python train.py --num_hidden_layers=9 --hidden_size=192 --n_experts=64 --experts_per_token=6 --d_expert=48 --d_shared_expert=0 --hidden_act="gelu" --moe_layers=[0, 1, 2, 3, 4, 5, 6, 7, 8] --router_score="softmax" --normalize_top_k=false --routed_scale=1.0 --balance_loss=0.0127 --balance_bias=false --router_z_loss=0.001 --router_bias=true --init_std_router=0.0329 --lr_router=0.000532 --num_attention_heads=3 --num_key_value_heads=3 --head_dim=64 --vocab_size=16384 --norm="layernorm" --norm_place="pre" --norm_eps=1e-05 --positions="rope" --rope_theta=4480.0 --rope_fraction=0.25 --qk_norm=false --attn_scale=0.125 --tie_word_embeddings=false --parallel_block=true --extras=["capped logits"] --init="trunc" --init_std_qkv=0.0464 --init_std_o=0.0 --init_std_up=0.0464 --init_std_down=0.0 --init_mimetic=0.5 --optimizer="soap_variant" --learning_rate=0.00513 --beta1=0.95 --beta2=0.99 --weight_decay=0.036 --lr_head=0.0119 --warmup_steps=200 --schedule="cos" --final_lr_fraction=0.03 --batch_tokens=65536 --max_seq_len=512 --doc_mask=true --train_tokens=582500000 --max_steps=8889 --dataset="wikipedia_en"
Below are experts of layer 6 (counted from 0) of a mixture-of-experts language model. Rows are named router (the router's row for the expert), up (a neuron's input weights, with its number) and show model dimensions 0-191. Each number is 128 + 32 x the weight over its row's rms, rounded and kept within 0 to 255. Numbers have three digits each.
After each expert's rows: "comes after" lists some tokens at least twice as common just before its tokens as in all text. This comes from a sample of Wikipedia text that the model never trained on. Tokens count by the router's weight.

# expert 24
router:168163135098154158130134129169108117158170104126110136087131147095195142071113130169146139138144101087152111065129145104080132093132117107153099094115113147140124151115135143126156104150131130056082180138146124123054120114123085166119151165087148129151113160086225051122127165157150131094142078078125101204091084113183141109125137129140182108122140145118132168142137134149133114111181186165100135142171175109149197200072167131146165169121100099128126128195137092133183148073157103076122139075162142066160107105090157086129147082073098136176108122170122152116125090121144164084
up4:136168114133157100162193127082104123136183120110105148088069159143117120150120152093109161095147155161050118129153143152196099181134093116118205129125155148093167132094184144161120065131101125098138178115087125125142112091105138197161114126138190110136079182099169114112090120144102107167157141149139173111162110132111185140155098127195123057069134127133098120096166110156136174078134145114188126089125141095099126147126123085118152146143160127101059149195115066068091108132096050124194119090156158076080156167129122142156082134112155089119120101111100107133132119105175139113
up5:132122122158098099131092104154116123131083127156135189156122134112108124131138114207156106133168119112103108084153136082130138175124109068114099089180119161155115161155146144101112118124187129135113151126133139136095120060115138117114117108164116098103109129188113062126113138114092113099165085159137168172122128107109095107074101105088135182021089140116095168145127182057236102122118097143143140136158170150121118158116132168166125168204108068098093057167140165103148113097096083128134138139128152161077190081165104137113172126169155174181134168135181070125166161113150134139
up6:158097173103120085095110100134110132088134096100073137103147057108114150143174098110116140134135111116151136191156151143182126142125108124181151135131065110189125075141143080072134140079112124120151159095142086117167080144093113111160146148113140108158190164116071108098078127144209146157174137066134158121126103203130221192159104113104094149131112115116118108083125137161143081166153154086153134145134146143129193147139145143172122117149128156110203185121110111133111163068130109157059050086194111121104123175116131091126081104136150159148103089119108176110184134126147128126
up7:115134071127199146127132135178096163120155168140101166073106146093126151057130121166150146114139108151171120094111128132077126092080092086095120141227170149105095170141149071116170156149089137184090157125198117125143110108092189102118100143116212126152146100139110134127109194117066093139157125169117076175070064107152157086134154096170109145144127138092150139091143101097168167171179105051107125106125129133104177100143106110153100058084123113105079145086142136139080117126109163156135115146114140165180146119118147089116137121126128119163205128150127165134194138134144126142
comes after: "-", "==", " (", "\n\n", "===", " was"

# expert 18
router:172117084088114159122142074133084075140147083117155097101148187155184082105033204109116091144089187110139113144157143095127145160145116085161059080122123124108188137056156157135111175134115048126140100160143129175100144110173123120095166113171120168134094156168099097137141161180152143065126110150170148113112094128161123131133105107114069161135162126168139096155146131130106137113157178131133098130200175117140067109197122148133132118082161140056129121114118134189150128111134131105076118118141172107135127163087116055105124119101136122124136107146177135129055133136133191117
up4:150133109066039116130105165118104111173104087184182111135110051142132140134195119126097095081113080101141091109114137148099166134058077185131089139132118151114162128138132084160102153161202106178138105122166082190117128100057173148116160102080098163102090125187144078095131120137117135173139081130161162084121111125129076111170147103165088153090145093130153179134116166125133073164055132141143116082185129135118133100103159134155171172102126121041150096134128106106113144127185163162154119102108084168191141119124122133132155149134093156137130105112111143114093159119181108155
up5:157109082110077135053176151136080127134107121148113131104103149138100146094078120125185093127156073112186088125134145150145137125162134147135108142115126170143165133050074128120132166123152137093133165108169124150071113125121117103133078112197105194154124169144076170136151143149161146155157123101131113102141183102148139100170174095093100099157145123115154132134128123136110185129148195163122129201118156170130187085155108104121233097098173167127137179098107114146149130109112134089087118073151178133115135073192077139148091110179127116155101089110203144136172057107151119084
up6:113119071140106152150044186161112160131137126159152110055147144178129142156120121056139132112141157111106132148174142140094064107113084101108146120125169131125118141122162133138177146108136167112099106191128104136102101099088163135176127136175096133131099201122203127133138146091092073084164043074164136127140099098154127121081082099092117093125169113116142104108157152185150166147166162122092130165131085102085181156153091171153070126108135098120211127134160176192106105133141043145103124090145160131149091146133136133173076197108161133126118138130080170104112148162116145126
up7:151143139140144141171132143132141167171112088134134149139142094101135099133114114167119162098135156151163113142165186139152124154091145151140117122100130091137092122119104127103162083147150139137132104124109084131116097119069091123166150217104240170094088090157189125082129151116152163107108159108088008122098086110134134180112158112100174135124120135114112161154147092118110125137158118115180099097111037106168175163090072131105109107123124063138132129179153124065107151161154105175098105222149124151067158115092179036122125118119157104116130168141153169105127134142101107105
comes after: " of", " is", " in", " with", " as", " for"

# expert 38
router:126186140100155120091138136119105114128139133085169098129152180143060164152106186200149073132093163134132050121184151076091128130155065046140076134117140094088196170154128070141120100167121138130111120156132131115144138107150089188108123123177097177135137073053142128150110139127132104161041116119154100141122117126100161142155150128151101140144127121171153092124130084091188117175138108090122154090125133146169126131192195135153109225134152100131160114182110105128134151138094100076077114163083115127166112134118155057114152163143144113130118115129110088139095067094117112146
up4:081149134106099108069112162145133132105098086140139155145124099092138117148080084117152131167154082161201227126109154115174093145141078134125107123143143193154138126117170119202103103115125134113089095112105100108161105137133120148144091151150143131184092151130128151107111113150124108184056130107113169205161096140125110148160083088184125054113085156074143173112189135124105157110168125089133133095133216150134080176108127130084109151142146166089100117145139139135095115106035127149085160083119143154085142114141160136118061178190134143133192147177122120139083144119112132091
up5:096140104109115158124134200133131102118172173067071122156129162150097131126125121120074154128172123139132176111126155128128117145115181094160080104104113152152130157177026085126208139154112093144098105155141131138123123132105209152101157122063169113097167171109133110136188149165070080108167182079128131188138174128115153162116070143082096144106095202116162141125101136097083090131119133092144117106116152116099178086137098155083155105111099100076121077156128142126201148127166152128140107133099098075140103112095096095126138080167159140179155161145183153153137104157189122096
up6:138139150113133107136145133112142105133152139123140131120147156116085123131098098144162066160064173120143117151136080046113101149120109110189123130150120102098067161178066121148107132153094134165150169173206140129152149150160093122155163126173123154207160137127126116124136138107124134143098126102129099133121163144110118148108163071098102112108066091097120165082072091177116117187169153148111159108142119161137134129202187152184108159062060096114149090102138127163154130066161145100076043109083179141135120115082135156095142144201182120105123115207169113151151082143144165140
up7:141183043111125107080123186091087078141089094127099146095061151136086141066091129115138213166072137140122133133104159132103144129149176153048120146098071112130112110166119130052142123147156065093114151129115121156162107114097148128127149116072124126123077184092069124127144134087134130143123108147160156144119092138135146164158131149104176094101133147096067161146121218134070110131131123187148139167118199124128114175103104162083124107066106109168155153070112117146109155139140182162132094112135088144137112120145107098124143121163179172169180089162140108113186132123111135180
comes after: " ", " in", ",", " March", " November", " July"

# expert 33
router:123126092106076173112101162143098138163126073083129136101168088097162085091121138191116077126115129116123119115140078122164111133141095130105087128109143171119142237093103130108212144157102094103133154150115132139046130124144102173127136150181112146134145085080187082134122122136128134115093120138113058153090125069219137131165159092111174081119153144184126149220137138106135139130129117161089074066134136109138144104145211157141105130141139103093130117182134160169159140114132095193081101161136189119131117093088139147115123149156098134177083126103183103094095133128143098139
up0:134100168164115172148152206155095143163112204096099179086133106101197108147111101185120133026116115107095116076134149070116135092104104143137125122169144156135139147145122120154129147133121134124117153109090201080126119094145128143127127120136155131092113147096143059102129095170114102071132158087102138120180120141214146110127136142170144081131109118150125184182130096173100157111087133130150117137148100142125137073176162087174094127102065151078150188158116138142131133114055143168121146132112219123108095166123121093135109102167180084161133082135150151161121116212138082135
up1:179073142130126125168138213128112078162156107098105087090149140115151100139100130118147107091148164143127148141178162115124114155160180195135085108173113139167124164093167158141180166117078135129123097097111131106117105084190150138104105074192138088148110186155114172154132105137078121150145120120170062139109192155154116075127129100150103092186137114158106077119135110105152120178089135172063171110141088088165114137192157146131147113136144149099156149095140158107147098100070047162067074115127148073131138089101108167092144105154100140136067129110110128101153213094114135144
up2:155141081130106108184117090121101109199073099110169079174156062148152143167107158144140111155134148116141113125132080188145106160130117155144182125064167159080169191150149150101139138135089105126157168098071167139117104120111171159155043124171131148141149160134138145136136179075104099132118194162121081114118068079140086154161125102155175094150131088085141188054195146112118176104153119102130077132119136106145135126078119167132084140112129132071107129152156062130174153079130117074155150152180124177102132153085134131110095119129111175136082120161147132079139177120109096108
up3:117192170120190130133121170140186093085099120110147153090141173136174185147145152116077128147215128121115072104103162156124155122094140096108033155110129157072096135118112126145192145103116112124124107140154114125101129131112141182181124123147143119164148141117156083068130156173119151101054149144119112110143171139191186081133106171109090079100146173096163163110203080079136160174128134187109069104121102180133150116155141083150133112113164144099098181115074173134141088122105149126118128095144150051113135083096129108101109117143091166085112093141140166155177093129149119098
comes after: "|", "\n", " |", ":", ")\n", ";"

# expert 26
router:142209059090119155126152113130113140208153079125142143131124149040116061149071168121162129106125155119154150125170099080152117130145118114131130142130116057116090138121126122081117148138077103069124140144139116137119113151123088105133113172118118154194116101185198132092154148114185112063108088128127068185086075076222102135189137117183151140105142145166121155132151115127137115166182161179114127165092135131137134185117175152125123106119102122099145145131123169099148145121104099057163084158084144107106156103108110054143123090141202117105121130165105145127107102098108132082
up4:120110141114133142111160086086138127134155105121084144145085147137105117111154118112126149133090136158080171092041120090128102089168142145170181107114108143115119163143121116088157116065118164170141068063181153107132142072149087154092124136184074158143172091104170064113117121076085103196137131147125153125151126164156106085136105134174119121131116076189115139166105198084167135095080122154125132155150198162157119063121136129148061162050167164079123183104109139104147150086137125157142103115165165104115165131150092194098101145117148093115142146163126128094191194113137126103
up5:064165109154156093081154118083169184104119140100159044136136087117094086163104121065180133123147172147153136132165111125126141166157148145148144115101120160116093136192163137123159141076088112131158096187077144137159110148148090131110080100139142199140142157158109156186162079180129179192141119049102091144121172125103143148174116150104122123150140141139168223161129110109160109156107098151165132107110054159123121136121098152146113098094121122088137125073166136057058135106133134148101069165137156113123185162125119114110169094127136115099129195115100120153114134146104157058
up6:138161103118095085123111118150155163078174081100147180106159144153083095075118126110125135096124106169127097087082134134175064101133109134175132129117066150127087092118140110120157124149116140103110077116194146140089095182132151168166139122098166178162105147182181189070127139100144131152101140061117154123130111139157127090135126157099098201134094166172148149120132131116167091104074109229148165094160117120155137136144120160141131150173188137058155084128139088114135119141128161071189082139111149098105094094102094191139119123096140141159096145114129131088220136114190092097
up7:124091128156170118105130163110125160116119132096088212203156134080124121153110148159073146138131105166131113175147156127108147179152205144184114092119129107065089123120100121139176160178143082084129062146113122082127129044128106163126118137136098166185174066079117105118135137071130092144084167137080137203114141129124125150102136093118136178162165146177080110138132144120173100129137172081183154112151111122136114120197134116116097174121132095129109096123116188098097075137105102143170185133075097099062105132182147126155112096076085141114144165089107150139138125127089069124
comes after: "-", " |", "==", "\n\n", ":", "|"

# expert 5
router:144105135099099094130162148132129133111103128136149086135125170134163156118121121188133131112070159129130108115107113099145144135130087120147123117114141107146202126152121125113173112138149080121081137165143139114118137080115098119170183144134033181137095123101119098136101188169116213069139062137161152174086100093151126150150085086114088139084168195146107113150129106122121093170167163124089097139200150123144109096196118155201116136136164112036127130146103125168154194100115095096174120171115180131138171153125116060098136121133177119108078079152171123153096122094040154144
up4:162109097164137091081177100158152130142143116165139102094129178148135125123108129202145122119156113147174136085137130090111177139092185119138207118145163162157126115131105179097164190140175171145140141158135104134170121112161145126072156156168113122141121157089114144150181167137091137135105081170106119148127109151157076083048127069133130096086117077118106097146075078163095166147124107087126151119108148126095139108133094161128115114037099079116109108142121116069114101155142125111137184106146123049150124131145036111155151062138115143196115076166110059118121060159118096130
up5:129089148103121137133131157108107138075146190112134150165102148117136144164123130166066078143204086064062152115125140143128124111130184113177154134158104118168128112135160108142156096107131132050149105139167160146140127116137105095102131118094111072183117077082185113140202113111092110074120140133112131122129141141147153166138098157089187056124212121155142113109147143116141116127159140119201130131104158125152124099088102058198143097216133143146128194178138090176186118110101145093118189077158123135097074113119122123124079131071097105115134182091163102175128141149120133144
up6:140151111109093131123141085113131093168115121154101177112099127128056142124123096181167110134118130127201136089153076114144134186201130095150086168106119177163124145136109161099147128093093186050186144114121112125116113137128080090149115132116157129153108127117097197093122060182061095066091151125143164113085088159126087170134105137146137116111090132090154131105110155174105075079119094143141070142095176153110140137166127121116149126115093075142189102196126093143126126120107154116105126146125190126145138171140100076168093084142114110143174197202069116102123098163175141078
up7:121161097140140126140138145115161197139114140116107155111173125076156130130122150149066117202199104164150097155099131152129130075106086127137099099131130179125102093138086094143114176122176091155096128131164109117111124066205167117170141116149071135124113078123112120116127161109138076050159150205131132092142088140155176132115097173112140111123147104076146133126134148123164060095121154098224127143150136176119137098088107076170166133106113183111200132114142147124113115100132126129099113105096099143083105085121109197137140151072144149142065138181169171153056147091147107183
comes after: "|", ".", ".\n\n", ")", " is", " was"

# expert 52
router:114140112074164098073126122140111096149159143117139088115119150114048170126089158209138074109125126115152057130173121079104135120134097101142126133114141093112166211143119060134113089156132090120136181136106118089104126131204108106103153171188118173139120079070107119163113180136157148192094130113169102160105067108098150153151173098129106145158130110142192080192125084102161099174173129099127110137136130111125156161167191150139136194123120136140140141169108078179178111118139083113101121173110115139163118128131081090101172158173103096170074111129120075140084074108132121141
up0:155038115115146129103167128102128084123069147106092187133116081134121118084087146111094124059158137172177089063154110122133095146141148097100110137135197145123122143100131132152130097121170096115131137174132108154145133047141154120069117095092106157111155098143063120129100113118116193118130152079130160127145172130111154162127151127113163108116105118139099147114156138097143119138089182211127149139176143132136209121138160081128062154097109133141218099161069095098118195180130108133118156165145075123131138070155140115137079091140141101107109146085188141142077144190168141186
up1:109201119103147152159081172093117098122158154089185073138145116124108146142111144111160170156099189091089170150084138117118102166141143190146123107168113162120135117133170187082151174169075037106145150099119141119150161073135126092177132082152159080176147163167123132155142138083133154183096143069107097142134171118137136129103125065092135113134124156186168055073169141124121134128140088122114139172139159138094148158128103131120159134134141125160129169089203067083126113115052132199136105154087133112099078129096094156129122172141135079120140076151057140155101143121106132114
up2:135186145158097112142102114160110102123090120105115075108206139108116151160143149179167136078078092096116147121113140130139090097092174157170098130161186122137113163121116120110068075131120193129095069169082072117132111100204140196116148157136098128148101135108162136175087127122120161121146121085138104140141108071088131105084131171134100164139127118167072170168098148098178091108158102104125143111130148144184140102123156174157106096145084114088099116118100152167155137150192061160082166152150158165215150103113091095154073161107132101067069093138174135113118170147123173146
up3:146136121136141196123120133131180106094115176145153123116153103107161104179068185169089089100159163088138069166115141068121130107035163112086136132107137111117127180183149115140128144147118154115132143136207122147155099126055128118119110056095131081135142116122115113115144121161052065105143132095148093110082082147061118057106162121143123153123162133119146091123134217150175115129105165142121145089116112091149112143137098060053099076165121123153166111153178138105130195118133129123164109139135137175125127195136174097121092085126101134173134153192135131115088119135124182106
comes after: " ", " |", " (", "–", " /", " in"

# expert 30
router:156203092092139167094112061113137053123151145126151126144133155145063138118034198146088094115128078119142101141152064134134143107156106107183113129075158101098165120136162096096104145151083092164157112136102133154142107086172150147086104175155127133185129056108124116156107112173097107151068147089130198144091101099109182122142150118141113118201098096143170124109138116110086142124120123128134146092188117171211130153143143108165157147034131164108113120158114093151173161124158102094181165091066126137149134123120124050132128122139104112122112118131168100156089096117131153117
up0:150128173081143152143172132124184046150135145106166124111134127095153128118143152189131142153159102145083175100166167127115180208148155077112123121155081146124068131089153092126126116117172144134118197157145104150107161125089080112118121065089098167101112149122148211119099165089159160146127132132112041153115118135130098141156123125070116137123095127122166147228149127182113137133095145127157110126100212147155072106176115109091148127141182155127111183089063108099177128135082187115122113152103101139134125138071091113083117145120154117099105070083107150115148150106181102101
up1:157095092160148130135095142057197166109137109153132115075108166123152182144057088163149165129143140182132043223078133111066126100110084132135177087173128132100116136104132118132117127141140122122100097099160064118082110144103094090114188150132116156151128102124140083164136147150082097157133122093101141125081112140147156160165110156154090156136151163187175119134108152138156121056127106124122118097142124117038116172140140121083125097099123115091051162151131081159117132073105136131124158146127152134143211109141106155150137131112105090160124094114207101140087184158192164131
up2:123123164124154118175119089100063086181153073130088081096088174112151152143146150103119135079120157143171114154132167101108104135105130164123155132100171082067116075128108084146131119125138144110178100129140150161127071154136145052157125108085133109121229149091088140142120200163161080132109179112156043114091095122126136157168093201140174113145089095093107129111171152151125131109141087213118176101143159097134091112217146131158146119090110167156140152131145149159111125122098141099085146144123149134140134159182143122174095112079196158122109136139112130142099127189165136075
up3:150128135215133174159101121130103128126093115074159114145134210111122143216112130116068117063223158113145130156149102147129185134077136142151124132150154141123173095125130124167131150102178137151073161165154146062144209117128118106122085155139127136133108125138078100104125121093071039109132151136141118106125147101160148115187147160164172125090140116072131139096142085117126110100110120149110097149142140104163114069104139092049174123103156118089143117089167048080159181159127127138163100121141191069104139093117160143105137091174122136135143107065153095103150119166113144144
comes after: "19", "20", "°", "′", ",", "18"

# expert 50
router:152108140078123099093220121169103111167183131095129100135120098151154143110065139134098081139055174103130144084119141155089137058132062122165106073111104088104120104134152088146097148131128096118158133146141137159132079154125175041168129141170129112117119154075104066179118115134150119104136116113156087127114128087150158112118145108148138151138178167151133133153149132147174169175109115119074088115110128121174166078166148125121125177086086218098148076115094141097127157172139066154120153140104098119109166151168121148103218106155184067117104178163111112162065120120120133115
up0:055154176185137116105110115120152073150142153116135200109134116123125192131124112187086135103095139134134098116134166102133131101110113116064143110095138086172073105154114082107176175079161081086143133153119128095097139066134159109144075132071103104120126119110144128097226123133135092109140156150161140084131133098162124168122114149159138150044157166161093199121160135103175114166155090135118205127091097200155054140171135124115108175050095124116105165096179122121129133175123134117106114141117160122128162149135074133084107131131147133119140201126126160145110200097091105128
up1:100095105086117116169116140148140198081062118114108153125142097129141146028097147073151063130106107109148116113138118088112162098184139123131132117110192114141135119128123149169093123163151106116135126167132154121049111126140195091107122077142161070122157084071158143134149149181085128123124105086136063105140183087120135059093151118103197162149149137182127140134116105133090128178143101119110160148101143160150122182096124116152125159041148143154123125133082099170114126142159119106144074101104122141141127118192170153145135177135128128201137112196128179163130148201085148188
up2:155086163092162099132175193154147151131047099129156142069145138142126130112101166111155094132117171119130052108116167144103090164106121116096153131152161196121153172179105141099113095149117104097153109086098101089155138121191108087168165156159158158155138126140149085066170129124097096100090078133098159105105104153128119143143137137134135099136138099114109112132113126143137139031110097141139053205145140109067134123161080157058121120103114067149198138137097157226116196092110120116111107143162149102120125158219170094154096108116129073096147137119135110134119094121130132100
up3:103134184107159119152114107104120125117166191102120112191153119065180104158131170119170151071144152123156113147128177064132123136159174130071094180166171122147131127134082147108149143079138119092078089205100132127103147122086127175090071163125095091115115151116148132151106134147167142076129119095134100124120118089125207137081147109097146172103058070131101177119141087148136147128130117133186075111140140089107111147152117151119150052115137164068125160180133027157162173166124157120169148153092109123096136151149180061105163115125149097077095128106121169140078130104160139118
comes after: "1", "0", "2", "3", "5", "4"

# expert 17
router:139092112098142113102175106153094104106147126146146075067218160122115082099143092135147089131132111111135101130117104133160145126121133125145062127063109133132166123129132091183172115121110121123087153118162115168140177133150100116118119145105030148159091089120169127153158156160108183160068053106122102138123108098099140214139077091116155170130181170136127064139160121139135109122092203117149077133196142134138162170147105197157159126129147120121121127115109144099101200127072124104175101139125131124148150105112101134122129087106175143127066067167051122214119122134097146119
up0:079130146154119100132115155103111143095144122115113076158142149158107133134117063160098169089128126148176113101083123103150124091093145188181191099114121147116120138038112101107162151067125114200111126142148121140083142164129089154167131121104149113115142133124120141091072174090135158097108125130108114159145109103134083160125120181079158131183094163063094112103140183166112062110117163104136142137211085154127097085140163229113099184143131177110079209128106130169143143160074129135135170117126072188111096159074170127166159126136130138130138146161109079139058144127130145110
up1:124178137159176117185093139112127143172080144138076074108101201169190174161130113097145111080100098059160085237099158104079097102121124102129143092117149125136121120163075150122109122150138098140156101177146091129139165141152159118123086109128091131097079137092101079109131126154108100163132143173176145113101133104138068153181122169156174142101179119164104155141068165158177150143123105160109095089159137095132103136089139112151149087055127132151111088156145135123152160075164158114058115069145114152103146147126144163144138142092076120139180190149149155143186170180133136150
up2:138161124112152125168171101073121116128119143156107153095106050126144201092107118087150125168132127133133114080153131137117141110097090120098112122148159105141080153073152091165081079226156105132080102143162191081112097074214139103115100109070156122126154112104136112132135134115125155167157163138151139096089105115118083115077122187135135085179108172139108086148127156132103085139114130153092130104179147175083147080141173137134135139125086120120163077166135141161138095116111116153134137103143025122178117100118200135070110101181094154114105157130118213074127191118119133150
up3:133125117164142128141135143162114188154111111125079154145084110126112196094197155138138152136112190118169164100104127140120176121117069089150174140151146165054131109160087160155109109136052187147137107126093116117154133150102097131120166130093197159119115160095139120120087142119133162100152141093120092145128185135168108173138161136178150063109132103129119184090123098121106156165125132114097118148129064133173103168101120126087116126126188157133100096130143092091165063142198123124089122123129196092144176135117100096170149051112085129177168127120137093014143141184156086153
comes after: " he", " to", " He", " it", " and", " who"

# expert 28
router:119102144104103130115155124157117114134152059145152129099136124118153100157110117112097115156042142137109099056095166089115151153140110061168082141128092145059194150094164128136107143145133060110152112143210120164087133100162127149160175121183123135150135188145151097149157157137132123094155122107165119098104088117170146144137099108113092153109158190139153090172147134129126144078117141120081112136121185146157038083117093113169107110136217122103158093132112098210140146076139108187082075084148144105155146166123121093094109100050182126189147118117101109137134082097124115144
up0:138082146152167127137125154146155063149109134079197104177152159174160182151153115137062137154055103094163194150134148096170089108144111099096114113099095148137118148187106166128087109141126118177117148116159091094128060140110153156151145174075165108109158130144139140074143191133112089148085172062149108145082096119159135152048186096119110145119119138086076095130098162077115144190097108105108111130046175134183091128095144085118115120096130131183138133135177145150124186077107128122122115137115100133115087168150104116204141116071116164124070147136107139126100135133157126154
up1:132133117070112101122111230122133184130144143102151163101154129133113123124132084129131131196098114181124103182086126150154100144134152144110109147085081136116087105126150097160204166158138158112120073122072143163172127063113148095111157101128127148096150132156181083096123115078109161146108085100139154143090118169118137147066164102043121134107155084151130111130106130113159152125163106133104164105107157102101100136087181101133130055195120111095185099118110058075104104136137147138131129150133098163170108058148109073124134092082135153142133152182169050069098160184169135117
up2:085079161122131134179178130123096218143112124102122219120145095111195082164114145103103119153153168080099107117158184162122123140169052162147178137187140118144075132083078111093114088130159153151194123171180162129065151093184111128125139179130117092128111104146073113097130120181137135139085037112109139136156100116135155113176144131138141104134125143042121110084158104136139098115093124170184154173109169146115128138126121101119151101097105136082135097109163096130122118091149141099182150112112101169106129116117094082102094102187112100169178182129117130106069154145148135135
up3:126082122063137107138122068121125062154132099080092163073083170159131146118123065163105183106111165178132115128125123141121187137115072073081127145164114111117137180164053151123103104141226145182153106091114135123095063169079178146118111121143107117166103118066129134088096126158176130164103132166138180117127121148154115113133123144130141101118181144118136123150171141097075119159151106137140148098118157146118112108110107165162108135138116153091142134150098131146129120139173159144173128140055193141026151207170178087100142133143156107107103100160107131097191084101101150158
comes after: " of", ".", " in", " for", " to", " on"

# expert 54
router:126169136089148115033144082142112108157157136123124091137144126144128147103109158164135148076107109064135090162142132147113136078106116138105140116133110157105116178141129069132110125151117085142110187104104108110120155135226161107133142140144132149149096079090159119156097167146143086098173127103159159129126034067125198173160177085146156158164135108146188137190159087122175144090080127135143115173141127134124088135156112116122127133128111255052140146163134106099160123120100066144144154107072154142185118131110092121114172139148151066139119122130117068157081070103132127134
up0:195112130131125147141105100154119118135188178156098179169171165128129142166113147099127109068107142126127042127137079144109130139098132129139136165084101091046139182124178073045149133086120116154101066177094146118197135143158125069154113145118103117138143082101106183091104124127110084090165201139080169112117114142155130083155117136120093156108139124158120228147116105180145126143118088169131146125180153131127119111144087153091142138136104140147078145154169124173150133158140059088165086168071086143143130134125125165185144103080171123132141185132082137171099124084124144116
up1:100133169124135094134153164125041114097134175087156164118205123140112110135141154130153097139133089139094132185114164196154129122151163128171136086148127075125093089121106092192061132194158115073088151112148176134151149169168154098134143139113128147165090189090139174113165094057134136112175122129151117108116085141107126042113095081112120097126137126074088154107077125166145134113081136110106153105116169113108100154114131103137182157148122127164179122109122112057120122121198155162102124112114066132120141171112099128176120072125145123120207085072084137167182156112093119097
up2:122104125119140165132113115128115103145178195091154115177168148159096161145167113164161141098130121107127178126073101099086125139143128164109131125195141078119108113115144099083195158099092132105109159185147150173135112086155180146122143157135168097114130163101149160167105160140128157104176117111154080172148103114059135195107064089080173158157095177149082125093119127082129145142137169087094129146161148148122118071142145136118091108120124132166083135136133063123200089187082159098100089127085166129109090128083022095164069121142136081122171122164126196094138124149113103135
up3:124122113110118136064123085124183071115116196124138137137176087141031147146117140130129102102099111076121105105059088125157172152099186092129105118126170179094120140151085141114147115138160150095081097111128051108098121078183092128144102063146132142140105149114076111118038106135110139126134184086148153115146181168058182147140118173158100110124097153207153126104118170147110119152147098112086076142199106182151104146118136079111095125103159077151122115107127133129145130131149147136137099132121154143144078138134095143214103160127114099086124133208185131143117150129182120135
comes after: " ", "–", " (", " $", "10", ":"

# expert 51
router:142073099125122128117129048154097065117137112129178087149125163096146125142083194167132071149112164099115075084112115083122144158161122116108104082122112138090169130125140107142114103139118081110149097145128122123110107124123143048070113153168138117144154150146191115164204195122169095079137131140142174132123134138187156128133108152121101195137114120141107065170146122142155151158150142144075116111142191120206058134108151132130136166111193129053129074129121135226114165157175121103149114145122159092133128136104148069108125082054162116111150110111126119146090103114084174084
up4:099175136203125125137059090165058142123079057094097112109121089073117210096107115131096128092145160130133162072118098138140074197066156146115157088145144108142123057134135095142105113076141107170157160105110167102149134130131101151110119122160133124155111101140116131145150127169147117114132125135124182179100148124125098129124098115111176066129125131115103107159126142146163143172148162117165153113121114138103150141111121147114162079145067145076132118139131130171170177203162114129126106130125255197103198129136137120042106136087107184165136088142106164123101172122124153145
up5:121101105193113097158098156155142143141173144126167105055091163122120149115165116134153133142177145134167150127135114117127095119099114173158085104102091083159118120139132128081098151125070134156078113114140137103109095089070119137128169156149148195160164135125130156109144155106130152143155198097198090138110053135173168151112151222100147090098115134104055093094070126182118167119130153118170138117124101095125113106095124170156090141121155129109104153100138132091134124114126122090045154150072155177107179123150087097115111122142078157097102188181066127137154072100088063194
up6:183125182119119075137121180185163069164195083129142140137105122161148143144107110174104124081124134121109104063145156121108053136081084132148062114127163120184117123099060141086111103106064140177163085161083106082168152141089107130158141147140183124143107158180201167170164144116119107140159162128168113136125093099079104114196145099157148151120124196145071155191103127171107085114128063149154088156082149138103099137114158134130107111151096084158096069115157111186100122147093155141129145156191164102142075110116140128130124107137089139111169126140128141106105082111116090147
up7:082092126133151072161061152113081101133155089122181122130172140169094156077157153124125132142110176148151111145158096172109092097100137194146143092110075122131153143178044140099125107158184141121098079130133160144139143136139146106103132156072142112117134154170178115160069170145100108100184100137161173142166119150089093131200125156136194091147120142091124115168121069154124101118103131127158199196105159130066093165082114113137107105121108138099109067121111168128145114200131190097114138135120090147140135155129159197088061095113083125115142102137150067140162107084098166148
comes after: " of", " in", " for", " |\n", " at", " to"